config.yaml
num_hidden_layers: 10
hidden_size: 128
n_experts: 32
experts_per_token: 4
d_expert: 64
d_shared_expert: 0
hidden_act: "squared_relu"
moe_layers: [1, 2, 3, 4, 5, 6, 7, 8, 9]
router_score: "sigmoid"
normalize_top_k: true
routed_scale: 2.5
balance_loss: 0.00574
balance_bias: false
router_logit_norm: 2.0
init_std_router: 0.0232
lr_router: 0.000931
vocab_size: 2048
norm: "rmsnorm"
norm_eps: 1e-06
tie_word_embeddings: "early"
optimizer: "muon_variant"
learning_rate: 0.00977
beta1: 0.9
batch_tokens: [32768, 65536, 131072]
max_seq_len: 1024
train_tokens: 235000000
max_steps: 3718
dataset: "wikipedia_en"
Below are experts of layer 2 (counted from 0) of a mixture-of-experts language model. Rows are named router (the router's row for the expert), up (a neuron's input weights, with its number) and show model dimensions 0-127. Each number is 200 + 30 x the weight over its row's rms, rounded and kept within 0 to 999.
Before each expert's rows: "comes after" lists some tokens at least twice as common just before its tokens as in all text. This comes from a sample of Wikipedia text that the model never trained on. Tokens count by the router's weight.

# expert 1
comes after: "\n", " |", ".", "==", " (", "==="
router,175,227,191,221,179,214,214,167,194,172,231,131,182,198,211,194,183,145,240,205,182,158,192,254,225,246,206,196,211,220,166,189,212,190,228,113,216,261,234,225,229,223,179,193,185,173,244,238,221,132,184,226,249,224,178,224,226,182,184,201,205,239,185,223,209,173,202,210,204,182,225,223,197,179,198,253,228,171,187,189,157,138,248,246,179,183,207,222,264,276,216,223,150,159,156,171,211,176,187,209,188,198,231,203,192,170,258,225,183,181,209,210,249,174,224,168,200,224,222,241,185,220,219,209,230,220,203,166
up5,173,213,169,238,233,226,182,146,252,172,204,187,184,157,182,224,217,199,240,166,150,236,175,231,193,184,214,210,202,221,237,155,215,160,187,201,176,203,145,251,177,140,188,230,252,185,200,163,230,160,174,180,187,202,191,262,212,184,193,188,203,151,145,207,156,196,247,253,160,188,172,172,224,241,183,240,227,213,143,222,168,172,226,234,229,203,218,221,263,182,244,180,208,235,204,196,179,178,188,189,205,151,221,195,260,224,216,217,199,185,208,235,204,233,262,168,205,220,211,185,192,209,176,231,157,174,219,157
up6,139,210,183,185,216,168,222,180,182,174,171,217,237,206,191,171,214,211,257,187,217,235,198,154,165,193,149,202,207,96,221,176,214,164,178,203,177,190,227,237,225,182,229,216,208,214,184,162,222,207,221,173,252,174,188,212,188,180,210,252,194,210,234,217,185,206,213,222,202,220,243,195,241,194,207,215,151,195,221,161,168,216,189,204,169,166,165,231,179,218,188,242,135,185,225,227,236,184,192,216,149,241,224,288,220,224,209,193,189,228,217,278,232,212,274,225,224,224,230,214,220,184,233,172,239,236,187,184
up7,259,192,264,224,161,173,220,167,219,154,189,229,165,213,163,207,193,189,222,116,211,230,197,224,187,166,210,216,147,185,237,225,208,148,198,193,181,195,169,170,185,201,200,233,167,154,194,162,144,223,235,150,182,237,199,175,254,155,147,179,218,201,210,213,153,189,194,179,269,173,228,194,171,177,224,243,203,238,175,200,202,226,214,218,199,195,190,227,215,212,205,149,139,162,210,223,244,202,208,187,149,199,244,165,261,194,211,184,198,225,236,184,216,193,227,207,201,215,203,224,153,260,183,180,230,215,214,165
up8,172,193,225,205,174,166,230,207,173,208,195,258,190,170,186,199,195,181,153,176,211,226,245,152,200,184,158,168,142,147,197,225,156,220,237,104,178,218,188,166,172,223,185,189,199,172,202,175,217,165,169,203,219,226,207,169,209,215,182,258,185,230,191,228,202,186,151,157,205,186,249,185,241,173,127,265,174,193,152,221,207,224,199,189,205,182,244,142,198,204,167,249,161,228,203,160,197,217,210,161,253,197,212,204,181,204,173,183,225,184,231,198,209,222,245,167,179,228,179,196,138,209,161,161,176,192,177,175
up9,207,189,179,208,235,149,162,151,216,122,201,218,178,242,173,225,166,196,248,169,202,198,186,177,193,256,187,139,225,248,222,194,216,208,195,168,255,236,206,187,170,176,241,214,247,243,166,193,201,206,212,178,179,209,193,146,152,180,168,188,153,238,179,213,187,182,233,185,264,186,192,208,221,227,234,253,214,130,216,235,159,191,196,211,186,203,208,214,211,214,196,243,178,134,186,208,199,179,224,211,192,196,211,225,217,204,288,221,198,179,257,228,234,195,216,178,223,209,250,207,177,188,261,218,181,172,200,230
up10,215,198,205,176,131,189,223,192,209,189,241,155,185,165,202,197,172,244,179,196,167,162,189,223,205,246,205,195,222,249,270,222,241,171,212,187,156,206,176,195,257,229,206,193,226,244,177,210,177,172,167,148,231,172,236,171,207,274,174,231,186,214,131,210,145,175,265,220,215,179,223,228,202,148,212,206,213,194,172,201,232,193,249,220,233,201,256,228,183,226,208,152,189,190,160,197,192,160,237,237,202,179,176,233,191,176,233,254,188,248,194,210,208,185,209,170,204,262,176,207,203,203,219,230,155,204,159,192
up11,165,188,173,246,164,215,189,179,237,152,246,199,218,206,175,218,205,229,221,175,264,213,180,184,227,158,153,191,195,210,191,165,221,198,188,187,167,242,199,223,216,249,183,176,236,166,192,191,179,161,208,226,226,208,264,167,219,171,207,197,157,170,190,207,179,186,223,194,198,208,257,208,220,259,192,194,188,189,195,233,222,277,206,261,260,190,222,192,228,158,216,136,157,203,248,196,211,190,175,182,190,183,241,171,223,157,180,126,212,242,214,184,219,184,216,146,182,212,196,194,225,254,259,204,180,233,160,169
up12,174,227,214,193,160,175,194,215,185,170,152,204,197,223,177,219,183,224,274,153,164,211,193,201,191,223,229,187,193,171,137,204,194,173,268,153,158,270,204,190,193,225,173,262,194,187,209,259,215,182,180,197,203,219,165,215,190,165,193,200,190,245,176,248,194,203,222,229,229,150,172,180,226,222,209,167,169,185,162,180,241,204,248,185,243,182,225,241,241,236,225,221,221,173,169,235,218,157,212,168,176,170,245,175,222,152,247,252,238,236,221,175,201,228,210,204,195,187,242,219,191,185,192,187,137,238,223,172
up13,117,213,204,237,213,219,247,216,233,213,172,197,193,220,189,186,135,179,216,211,224,172,215,168,229,180,229,193,224,191,157,195,163,196,169,225,199,258,245,180,156,225,166,235,206,144,228,187,210,223,147,267,198,161,192,223,182,167,226,232,197,236,180,187,207,200,196,235,175,192,184,257,203,244,136,228,198,219,145,181,238,191,233,194,215,245,167,157,149,222,223,185,203,163,216,205,203,224,276,194,163,183,221,184,188,177,235,243,211,207,238,201,228,170,175,174,173,212,171,191,229,173,248,188,173,168,217,162
up14,180,163,195,209,141,193,229,217,254,187,180,183,179,228,164,143,161,191,249,255,190,205,170,254,211,177,247,152,189,233,191,261,193,162,235,197,209,226,255,246,202,204,196,188,245,218,213,196,203,102,199,232,201,219,264,187,175,192,189,204,162,198,162,159,203,166,150,176,211,171,206,213,143,218,192,190,234,206,187,190,178,185,161,191,221,180,215,230,222,219,196,167,155,188,181,207,195,212,176,167,197,145,201,224,174,242,199,200,155,231,145,185,218,244,193,190,195,214,204,150,208,161,213,196,171,228,262,206
up15,195,190,227,191,137,185,209,184,173,224,251,232,221,185,176,226,187,220,183,195,235,179,142,174,214,205,284,183,164,194,244,159,210,230,214,167,223,250,217,163,176,213,231,169,193,233,198,215,199,168,218,143,218,216,183,162,177,259,247,207,97,248,191,222,232,228,178,212,184,180,191,168,180,311,225,193,167,215,204,195,191,222,177,173,177,206,201,232,202,170,182,208,205,197,218,187,201,150,229,208,226,179,193,191,197,187,213,188,163,177,175,233,240,187,175,171,203,214,244,217,177,152,251,222,196,212,161,206
up16,213,289,202,231,128,179,205,167,247,211,173,219,235,218,206,203,203,218,225,244,149,231,201,165,227,224,218,145,216,188,183,226,213,252,215,200,165,227,256,133,177,154,168,223,209,146,210,186,227,171,181,155,184,197,187,178,179,199,231,185,154,213,189,209,212,231,251,234,190,231,227,182,228,192,175,251,162,187,192,271,201,208,175,238,174,149,190,215,236,223,186,212,186,203,215,223,207,169,214,213,206,257,190,188,227,189,222,217,238,143,200,214,227,234,247,230,229,188,180,174,229,221,233,213,156,204,160,217
up17,198,212,210,197,241,191,202,145,239,151,205,228,262,192,191,222,204,231,186,126,179,166,199,188,157,202,201,162,140,166,219,217,204,212,206,194,177,212,207,191,217,198,165,160,208,200,230,221,214,143,201,198,228,196,259,213,214,161,160,203,225,253,200,197,197,171,243,230,144,167,209,233,275,170,193,213,126,155,224,180,174,225,185,219,205,212,177,188,133,183,220,188,188,227,201,185,225,235,212,191,158,161,228,206,220,232,170,140,185,250,201,211,252,163,240,184,199,217,195,230,215,187,180,232,176,171,164,140
up18,251,226,184,209,118,201,207,173,236,159,176,252,243,179,196,194,214,197,133,180,197,238,199,215,202,188,140,167,148,188,184,238,178,249,205,114,180,244,234,204,217,206,177,182,163,228,184,177,221,221,216,180,248,201,193,190,190,206,160,184,188,184,151,180,160,195,257,203,202,222,248,199,197,179,205,172,233,155,236,197,172,206,251,189,165,221,186,192,186,247,286,206,194,238,189,227,222,180,235,191,166,214,147,219,221,219,176,185,195,183,207,238,201,158,247,198,180,174,221,231,205,241,208,203,208,224,157,180
up19,199,220,179,191,156,172,223,129,214,134,252,227,167,206,254,235,211,235,187,233,253,213,187,240,201,238,174,191,213,228,231,163,232,217,235,194,169,164,196,217,194,171,208,171,215,207,166,185,186,277,233,248,191,212,211,205,232,248,200,197,162,225,163,211,162,157,237,144,201,232,209,197,205,220,219,208,261,226,183,186,183,183,196,160,241,191,229,237,202,261,253,199,201,194,196,160,174,177,251,201,232,232,181,242,217,199,170,220,227,204,202,222,254,205,223,171,168,197,248,243,213,197,191,204,209,197,187,136
up20,170,182,167,200,165,131,241,171,220,164,178,188,222,180,172,205,152,170,213,187,169,212,193,175,181,264,245,208,223,204,258,170,230,236,201,245,219,180,223,234,238,212,227,221,177,173,226,191,185,192,237,211,181,168,234,199,266,178,223,158,163,184,145,217,240,278,228,158,199,198,183,117,199,208,178,185,232,217,192,163,203,200,196,203,212,190,225,187,231,220,179,160,162,232,226,180,223,144,178,170,147,219,151,199,190,156,169,197,193,240,228,153,212,200,237,203,204,222,241,179,167,248,183,199,206,227,204,199
up21,195,225,244,169,160,202,193,230,231,147,176,270,192,213,151,145,228,182,246,226,187,214,194,195,211,200,208,171,175,198,238,204,166,153,238,217,184,268,224,243,223,195,189,212,222,171,237,223,160,171,175,223,227,191,196,204,234,184,238,213,214,195,210,210,205,142,189,202,256,210,164,188,171,172,194,227,122,218,165,184,152,204,210,236,227,183,218,204,219,219,154,200,157,165,218,186,217,200,200,189,191,269,200,190,209,197,219,216,215,252,172,227,257,195,274,207,251,231,230,221,192,243,192,177,247,143,207,203

# expert 13
comes after: " ", " (", " de", " p", " re", " a"
router,265,151,252,238,185,180,233,250,173,196,235,171,220,266,189,177,254,212,195,188,165,207,220,187,192,246,163,236,173,239,185,176,261,240,229,186,162,192,158,229,201,219,185,190,224,203,191,206,220,201,218,171,213,178,149,200,208,263,175,185,171,197,199,159,173,205,225,204,188,201,144,186,199,188,197,223,236,178,216,166,158,195,204,168,161,229,260,167,179,214,175,182,162,234,233,167,161,150,250,180,158,192,186,164,208,226,133,217,248,236,169,173,218,231,186,193,208,174,183,225,240,184,203,178,176,229,164,231
up5,217,181,188,190,159,164,240,216,159,236,181,185,269,269,141,186,195,238,215,193,227,193,150,150,207,192,165,211,209,195,249,239,205,225,239,220,192,180,183,226,263,179,269,234,199,222,243,211,206,227,216,208,210,205,182,232,213,220,246,161,180,169,150,230,197,171,213,199,192,203,203,218,207,216,231,192,269,169,211,209,267,189,205,175,196,247,231,243,186,255,179,146,186,208,222,193,200,187,180,148,160,160,219,202,239,221,161,175,232,202,207,190,248,211,213,188,171,188,178,229,189,159,240,182,201,240,174,157
up6,219,194,222,208,206,151,195,186,208,184,228,182,238,161,154,180,220,229,145,195,234,143,190,203,231,166,225,173,203,248,188,242,163,244,253,206,215,186,232,222,219,216,220,202,214,209,152,202,192,207,228,221,202,207,196,135,198,227,220,177,202,238,189,226,230,184,171,212,215,203,165,183,233,237,232,229,200,229,219,259,171,179,224,200,186,281,249,203,202,203,194,263,187,204,211,151,198,170,214,193,181,149,200,209,258,271,180,193,145,209,190,187,216,245,254,199,217,249,200,131,153,197,157,194,210,204,149,214
up7,211,159,169,177,188,180,213,174,244,199,198,181,197,195,162,136,254,283,175,200,183,210,234,152,173,224,141,227,189,200,188,134,257,181,198,228,136,198,170,198,190,237,200,163,178,206,175,220,178,194,206,192,149,162,159,212,224,240,239,253,149,202,174,260,193,220,255,191,204,189,190,229,180,201,258,236,193,172,191,196,171,231,227,191,199,227,208,167,229,222,212,198,196,222,213,240,189,163,231,175,201,247,196,175,233,190,184,208,208,222,211,188,201,231,190,251,188,197,241,184,143,220,190,252,238,201,138,204
up8,226,190,194,237,214,193,197,203,201,206,190,155,196,190,119,260,217,209,200,191,164,224,204,215,210,222,172,211,232,189,181,183,193,251,167,218,213,216,205,256,222,183,201,166,223,176,157,154,183,223,186,177,137,172,200,185,197,198,205,215,216,126,224,191,151,241,170,155,184,147,251,230,242,187,219,213,158,207,173,198,202,201,213,227,182,233,174,198,211,245,152,176,215,213,236,187,228,182,222,184,118,212,176,206,168,218,259,182,255,244,242,228,199,248,217,228,167,208,218,184,168,189,118,160,193,220,227,220
up9,223,213,236,218,217,182,187,163,223,274,214,178,229,259,124,247,181,207,214,189,179,184,183,186,223,204,233,169,175,193,248,180,167,245,171,135,212,180,136,244,149,150,170,188,212,161,248,230,244,167,204,197,217,154,206,190,209,243,193,288,199,178,153,232,224,209,166,197,215,201,200,242,205,187,212,185,164,207,211,220,208,183,205,213,209,229,214,161,169,200,191,214,150,197,177,157,208,161,210,144,198,159,185,188,193,162,207,188,171,229,201,185,224,212,235,200,209,253,205,192,261,184,224,223,233,197,159,209
up10,202,144,172,195,204,232,191,229,229,214,174,159,198,239,170,232,255,215,192,222,174,209,188,157,212,197,184,206,149,227,209,190,153,243,223,207,178,158,193,220,143,246,166,229,255,215,199,223,235,192,195,177,178,188,232,177,269,265,203,225,151,202,210,181,149,209,238,232,137,202,222,169,197,204,219,238,159,177,209,216,249,255,204,205,168,169,198,230,164,218,150,175,178,216,200,203,219,185,210,177,153,225,242,193,241,163,185,204,238,224,221,174,192,200,225,238,196,219,157,253,244,188,228,190,210,258,245,202
up11,209,252,181,235,250,193,204,259,222,171,193,174,147,236,140,164,243,241,174,223,195,194,225,169,226,170,195,188,183,210,242,171,199,195,209,165,175,212,177,245,173,201,188,119,228,185,209,198,228,221,234,190,186,196,217,205,256,204,186,231,197,197,206,243,148,219,144,192,239,224,192,205,295,259,193,202,170,186,174,209,210,221,189,204,209,173,251,220,174,218,138,216,201,147,188,227,153,164,222,221,227,190,196,255,236,184,188,223,240,244,265,203,186,217,213,214,213,187,183,220,225,193,206,201,198,234,157,187
up12,223,181,250,228,170,154,245,172,181,225,219,220,176,209,208,212,194,275,164,197,237,228,196,177,196,212,205,216,153,167,189,188,178,210,192,163,218,160,173,199,212,230,199,201,176,187,151,217,194,156,186,191,173,173,221,277,180,237,174,195,213,189,225,241,160,155,200,220,217,182,203,138,174,165,214,231,214,203,180,154,206,223,200,175,193,279,203,236,228,208,178,228,235,220,213,176,234,186,246,144,161,171,167,195,210,257,197,211,269,206,206,219,188,219,151,206,204,186,241,219,186,210,163,145,262,137,209,168
up13,240,144,259,199,220,228,235,237,180,183,205,198,207,223,145,215,214,237,216,243,153,167,200,190,234,199,179,210,252,272,201,187,161,197,220,185,139,204,215,218,175,218,195,240,219,182,160,171,156,197,225,202,209,187,201,196,234,299,171,220,179,204,167,182,164,218,212,191,222,175,146,202,187,235,212,181,178,160,210,163,183,212,170,179,166,242,252,218,177,264,183,187,172,175,213,212,178,179,160,184,209,174,169,168,176,218,224,214,220,219,216,175,240,247,145,210,212,201,205,238,262,232,151,219,163,199,187,178
up14,191,224,196,240,166,165,249,197,198,195,208,143,194,194,178,188,235,200,181,216,134,231,152,199,215,217,163,219,209,186,169,220,208,153,192,179,203,171,170,195,160,165,241,168,181,164,189,179,198,141,180,207,183,245,192,178,222,228,201,202,195,198,236,155,116,177,210,193,201,232,141,208,233,188,239,184,241,196,172,174,191,195,216,163,154,247,219,212,214,184,195,224,218,198,178,160,219,174,231,188,214,203,203,193,245,227,239,265,202,205,167,144,198,247,179,197,280,176,212,198,204,153,177,174,198,132,272,197
up15,192,169,218,205,145,143,227,174,158,180,245,200,180,242,146,180,228,239,183,197,182,169,165,181,159,164,181,223,178,179,175,201,193,216,203,204,217,238,167,232,171,199,239,226,250,172,179,188,221,259,192,175,205,195,208,216,236,226,188,198,122,213,167,215,163,212,162,212,161,239,197,198,208,193,201,211,192,178,233,150,182,239,272,191,162,191,214,174,218,212,149,185,183,174,248,168,216,163,193,246,193,208,176,187,243,211,201,208,238,260,241,165,246,218,213,204,146,206,166,211,263,151,191,188,172,175,172,242
up16,250,179,182,248,203,167,213,175,174,239,188,200,255,220,152,282,251,275,194,157,197,229,191,204,157,203,151,185,175,233,168,220,264,151,252,136,156,207,204,194,166,234,227,207,219,199,255,214,175,227,213,185,215,143,197,190,247,186,179,181,189,206,191,210,178,218,199,258,188,169,172,134,179,177,190,193,212,154,164,209,190,174,240,195,193,218,144,236,203,209,176,159,215,223,182,182,147,173,233,181,173,213,185,192,209,210,216,196,197,210,211,182,193,233,245,191,223,172,216,166,173,215,236,218,229,179,187,209
up17,255,187,229,260,161,221,225,229,237,180,193,229,223,207,139,172,176,177,199,166,196,207,235,211,181,199,139,203,208,254,196,196,198,224,221,201,189,145,184,247,173,218,170,196,228,186,177,222,181,249,241,201,183,160,197,274,179,196,228,222,206,229,186,202,155,203,240,275,224,213,224,206,211,162,234,188,208,189,254,178,151,224,178,203,185,187,264,203,225,194,215,183,172,215,171,136,200,125,161,184,200,166,216,143,228,198,213,215,235,236,191,203,227,198,188,187,224,198,198,176,204,200,251,130,232,224,176,190
up18,254,193,277,195,154,154,211,186,203,217,194,176,196,239,155,222,178,222,195,152,156,130,238,225,153,211,191,224,205,173,205,220,162,200,243,225,266,167,211,221,214,157,143,160,205,187,228,181,224,209,217,214,194,164,224,176,165,200,236,187,203,229,162,195,198,126,215,224,206,168,196,172,175,182,265,192,174,173,188,196,234,243,211,143,206,226,237,182,170,180,236,187,206,183,231,195,233,197,197,248,220,194,190,199,200,186,187,250,266,217,208,148,182,155,221,194,183,213,193,198,186,214,169,200,258,195,260,196
up19,233,186,258,173,210,178,235,225,172,202,231,230,240,233,175,202,178,236,243,236,216,236,194,198,178,202,134,170,190,176,202,159,213,185,169,165,192,221,163,182,221,237,191,188,235,165,204,204,212,226,193,189,230,167,239,224,222,229,244,192,238,205,205,172,152,171,206,225,164,162,165,200,221,198,217,219,224,172,157,203,219,241,220,207,223,256,239,174,153,210,224,223,166,204,264,150,164,164,275,212,199,236,138,229,219,190,245,205,199,254,194,157,208,205,197,217,203,210,207,207,245,194,221,273,195,264,208,228
up20,189,156,214,202,209,199,208,169,248,193,204,248,223,214,183,222,225,204,227,212,194,207,205,147,199,211,255,183,212,163,211,196,244,101,228,185,181,211,246,201,180,198,244,209,193,192,221,173,156,189,172,161,220,178,149,202,209,226,219,204,232,202,196,281,183,217,218,280,165,201,178,192,238,186,254,226,192,212,228,137,218,190,195,160,189,212,149,173,188,191,182,164,154,221,199,208,161,177,214,158,227,171,129,157,212,200,163,172,208,188,174,152,173,230,169,209,198,171,198,247,220,237,233,187,161,153,221,185
up21,212,151,210,209,167,189,226,229,225,177,215,200,181,260,226,203,269,200,162,175,174,225,152,166,175,152,235,218,192,177,175,240,180,214,244,173,218,260,183,227,154,201,175,212,210,210,224,164,206,179,236,197,219,194,212,212,204,212,210,167,174,219,178,169,180,243,164,227,147,187,238,249,163,199,192,230,210,180,196,201,215,190,248,170,202,269,203,169,159,204,217,222,183,198,222,204,246,212,186,203,151,130,206,199,242,176,216,204,276,247,186,165,217,224,236,232,153,195,258,171,235,187,229,213,173,230,173,251

# expert 23
comes after: "-", " |", ":", " the", " of", "|"
router,130,198,257,233,224,170,204,202,172,188,144,134,199,256,199,232,208,204,174,176,211,199,245,194,159,246,153,170,150,203,192,150,224,239,184,234,154,235,176,198,162,211,242,203,210,198,204,204,188,213,212,189,177,209,228,219,253,196,199,220,209,233,220,201,182,161,255,152,231,210,198,197,188,171,209,144,163,192,199,143,202,218,187,196,175,196,222,158,183,184,182,197,211,162,152,197,202,168,223,137,162,172,101,224,197,211,219,165,201,238,201,200,170,215,180,160,202,232,238,190,166,178,204,187,190,205,151,238
up5,181,219,199,182,163,116,224,207,178,165,186,212,168,219,195,170,203,187,180,177,194,206,215,183,142,195,201,192,158,238,242,181,198,186,172,170,128,218,157,191,183,198,239,165,214,143,187,186,259,174,251,236,167,232,210,169,176,172,142,178,144,208,171,210,152,198,202,178,179,242,193,208,199,174,261,232,184,146,189,186,175,184,178,219,193,166,179,258,216,172,146,193,193,183,179,194,235,196,223,211,214,181,172,205,253,229,200,219,170,254,186,232,196,202,148,248,216,247,236,194,174,186,245,182,186,231,198,248
up6,135,182,262,244,195,178,257,257,249,232,287,140,210,205,231,190,124,205,218,164,173,242,173,237,219,204,201,212,167,223,206,206,216,211,211,214,214,205,203,173,217,193,172,221,225,223,173,237,256,251,200,198,216,205,203,191,217,212,207,215,198,171,182,250,211,241,187,197,196,198,155,163,226,212,231,169,158,184,195,184,224,206,194,216,222,264,174,204,214,178,179,210,164,191,185,165,196,173,231,206,150,203,143,145,230,231,142,202,190,178,192,228,198,178,200,246,182,232,260,225,175,225,155,191,179,185,215,221
up7,190,199,199,204,157,179,274,185,211,189,165,242,199,153,231,161,241,179,143,155,229,195,196,209,99,206,205,174,224,153,211,247,180,236,195,246,172,193,231,209,158,199,180,227,146,189,192,250,173,250,271,212,167,207,244,199,253,181,193,178,235,220,226,205,157,139,181,208,162,211,201,218,192,165,203,150,174,190,180,212,159,204,208,182,241,157,181,214,225,178,145,203,233,224,151,215,230,221,195,209,197,194,195,167,181,180,183,198,181,215,221,227,193,174,240,213,229,192,259,190,234,214,223,201,211,234,199,189
up8,143,218,218,155,205,205,211,191,211,144,125,196,154,203,183,176,182,193,162,210,197,184,227,172,167,158,204,176,243,196,165,171,229,162,222,249,167,166,161,226,190,215,195,235,216,212,210,194,179,170,216,177,237,168,238,185,251,179,174,168,166,193,182,218,240,211,186,192,179,187,136,206,213,149,250,199,212,196,230,213,245,178,218,192,230,198,186,220,233,171,212,138,223,221,238,205,283,200,251,171,197,162,153,225,176,196,211,215,170,204,173,215,221,174,161,171,196,281,242,169,194,219,208,194,145,184,190,237
up9,184,169,214,200,199,193,251,192,258,208,209,208,193,199,177,216,147,218,210,221,194,174,210,184,182,173,234,211,192,160,200,187,217,182,229,203,209,223,210,217,229,248,271,213,238,229,202,184,193,218,245,198,199,220,223,212,220,116,217,209,194,168,224,231,158,181,250,158,206,223,215,168,188,176,135,194,191,232,234,225,211,221,199,194,212,245,217,249,262,151,201,197,169,132,167,179,200,220,232,150,228,163,146,226,171,168,195,202,167,225,151,241,225,247,181,185,156,237,261,182,186,208,207,231,276,200,206,191
up10,189,207,208,172,205,165,228,191,222,159,162,200,197,197,179,218,133,176,254,264,206,191,168,218,190,255,216,152,224,219,170,160,231,181,237,229,212,236,213,221,203,220,207,182,107,237,173,244,203,206,177,149,195,173,234,151,190,158,211,205,156,185,273,219,217,214,197,144,208,222,216,227,231,213,268,174,177,208,201,206,201,165,151,190,216,171,198,175,177,204,211,179,242,168,240,152,219,246,169,145,228,197,169,187,211,260,186,184,225,222,192,196,222,219,167,171,164,190,202,172,231,189,209,213,183,152,184,218
up11,175,165,205,332,239,126,245,233,233,209,206,155,174,215,197,216,116,179,189,186,171,176,186,135,179,155,177,175,167,219,200,174,178,239,209,206,191,173,178,217,171,169,214,220,185,141,193,216,194,206,201,186,180,173,219,206,218,154,242,176,229,201,200,284,300,191,211,206,199,182,169,210,172,209,221,204,187,153,245,215,195,175,226,165,189,205,201,184,233,191,224,182,193,205,209,198,202,176,188,205,201,198,198,214,183,179,155,189,201,198,230,198,189,241,176,160,188,178,251,193,170,195,197,233,200,177,209,193
up12,175,216,237,174,165,170,191,157,207,161,155,153,189,249,165,239,169,230,198,202,176,209,226,192,221,202,177,203,158,218,218,169,258,189,217,177,214,179,162,206,169,158,236,241,200,261,245,185,170,207,221,189,202,214,211,212,262,178,155,170,179,191,176,206,191,171,259,199,250,223,169,226,161,188,176,170,181,214,192,205,203,243,243,165,219,229,210,229,167,192,190,178,190,224,212,231,235,204,204,197,168,147,202,168,197,189,234,224,258,265,251,210,230,216,205,236,193,175,241,236,186,252,221,200,256,261,160,160
up13,163,208,206,208,246,158,247,200,221,226,179,209,124,260,190,249,221,206,208,200,205,175,195,135,159,241,202,228,173,197,202,170,216,188,211,215,213,168,196,216,201,179,225,216,214,185,229,229,268,208,230,182,197,230,213,198,260,199,241,181,177,212,202,195,169,173,193,194,152,197,225,174,207,210,191,173,186,206,183,204,190,251,202,197,165,136,155,190,228,209,185,177,212,172,179,195,181,138,186,156,185,146,189,119,212,147,229,204,241,211,257,204,145,224,169,229,164,184,237,172,194,210,283,192,168,171,172,190
up14,145,224,220,184,239,189,235,200,204,242,209,137,253,173,202,233,203,156,172,203,192,254,234,196,200,137,158,153,166,196,203,186,214,215,189,228,162,138,201,223,199,221,172,121,210,181,174,209,196,194,230,166,158,181,216,215,202,195,162,158,201,223,174,177,202,191,249,221,192,194,219,184,218,178,218,202,195,144,251,171,275,202,247,242,216,143,187,191,203,185,220,152,154,197,144,176,184,201,236,188,201,193,165,140,239,192,185,163,190,206,202,199,190,227,223,235,185,249,156,213,198,234,174,202,224,219,245,181
up15,209,191,188,261,163,223,227,244,166,135,231,244,218,249,148,229,229,197,207,198,223,193,233,154,189,176,197,191,179,183,180,182,282,170,180,187,164,200,165,218,225,189,192,208,230,186,177,197,224,208,202,221,134,185,208,190,154,165,180,163,244,223,167,222,154,225,203,251,176,175,185,220,191,223,171,172,146,161,166,185,245,197,180,195,252,185,205,195,182,198,238,172,220,180,209,201,251,136,184,238,228,219,194,160,205,188,189,165,192,193,175,205,154,237,164,242,245,263,211,151,199,190,192,221,194,177,189,150
up16,205,236,190,217,190,165,217,185,221,186,161,254,218,179,187,237,192,159,172,214,163,228,241,199,218,208,264,199,218,224,206,134,197,177,256,216,156,203,181,248,155,208,227,281,189,236,193,178,245,203,210,201,175,179,187,193,172,223,182,158,162,262,227,232,230,222,212,248,196,213,124,202,187,197,192,202,197,137,174,240,220,192,217,163,222,196,184,216,234,206,154,215,249,176,236,170,168,212,179,174,224,198,152,157,199,213,199,193,194,183,184,238,184,204,185,243,224,220,196,115,193,267,192,228,208,200,186,178
up17,148,186,239,216,163,223,217,221,238,161,209,181,195,226,183,206,222,232,177,188,243,190,186,167,279,232,152,196,221,214,213,207,241,183,152,184,195,222,194,176,224,220,239,209,247,247,198,201,250,165,202,211,222,197,244,183,180,277,233,206,195,224,227,176,194,180,217,190,180,145,161,206,156,232,181,210,161,181,161,172,203,199,136,214,149,198,209,195,137,170,143,216,223,169,189,221,211,206,209,201,217,169,140,202,180,170,202,232,187,220,211,287,189,181,186,164,240,243,200,185,219,178,165,163,224,166,215,162
up18,222,186,192,153,148,187,232,200,190,181,194,164,201,189,218,233,206,269,188,225,214,221,197,184,139,235,230,218,174,251,200,155,207,188,181,231,181,191,209,203,179,191,216,195,193,237,277,204,226,157,215,148,207,235,261,194,223,212,198,208,142,237,174,192,152,219,260,205,159,158,200,240,170,164,246,182,140,169,200,250,184,205,198,184,184,207,199,195,243,169,204,202,185,241,262,153,223,201,228,212,174,159,207,173,211,172,177,184,191,221,255,252,237,177,223,218,167,187,164,234,184,193,218,208,221,234,201,263
up19,184,173,230,230,178,159,221,184,185,262,172,208,199,194,193,248,289,232,215,169,200,212,159,155,196,198,208,209,202,180,193,238,202,178,213,148,214,184,207,176,196,151,152,247,181,198,179,190,188,178,162,201,193,199,176,127,230,146,234,166,190,197,201,204,210,190,239,155,152,206,238,229,257,209,187,210,218,234,157,182,199,225,204,185,166,196,183,154,221,208,216,255,199,143,196,196,225,221,165,172,224,203,166,211,212,167,161,184,215,229,195,231,242,181,226,171,222,225,199,169,145,180,229,225,147,234,122,242
up20,221,203,179,209,120,198,242,194,230,182,176,210,187,153,216,230,161,205,213,221,197,257,196,232,212,227,212,207,200,216,194,169,165,197,252,255,197,233,244,198,192,160,238,225,198,199,264,165,161,227,179,146,191,200,183,204,187,180,163,208,236,204,208,193,175,203,218,150,203,194,251,241,217,166,244,127,183,175,178,182,172,206,186,173,133,197,162,170,218,206,149,198,235,177,167,168,174,168,179,242,147,190,229,176,172,196,228,187,168,248,229,214,167,232,178,237,201,207,253,210,204,252,227,233,182,157,161,210
up21,151,206,203,201,165,238,198,226,205,235,226,151,130,201,205,214,240,226,219,181,186,159,215,183,195,199,198,179,214,222,229,156,169,208,222,252,137,153,297,183,211,208,220,252,199,207,236,191,218,195,199,216,133,196,214,162,174,123,133,218,198,218,178,213,259,195,243,233,204,187,156,203,213,220,193,161,156,183,190,167,194,217,186,191,291,179,243,201,162,197,200,212,211,154,204,167,199,210,195,227,177,181,237,241,223,207,178,182,221,222,233,224,211,195,237,227,181,222,191,211,203,189,219,174,170,171,216,232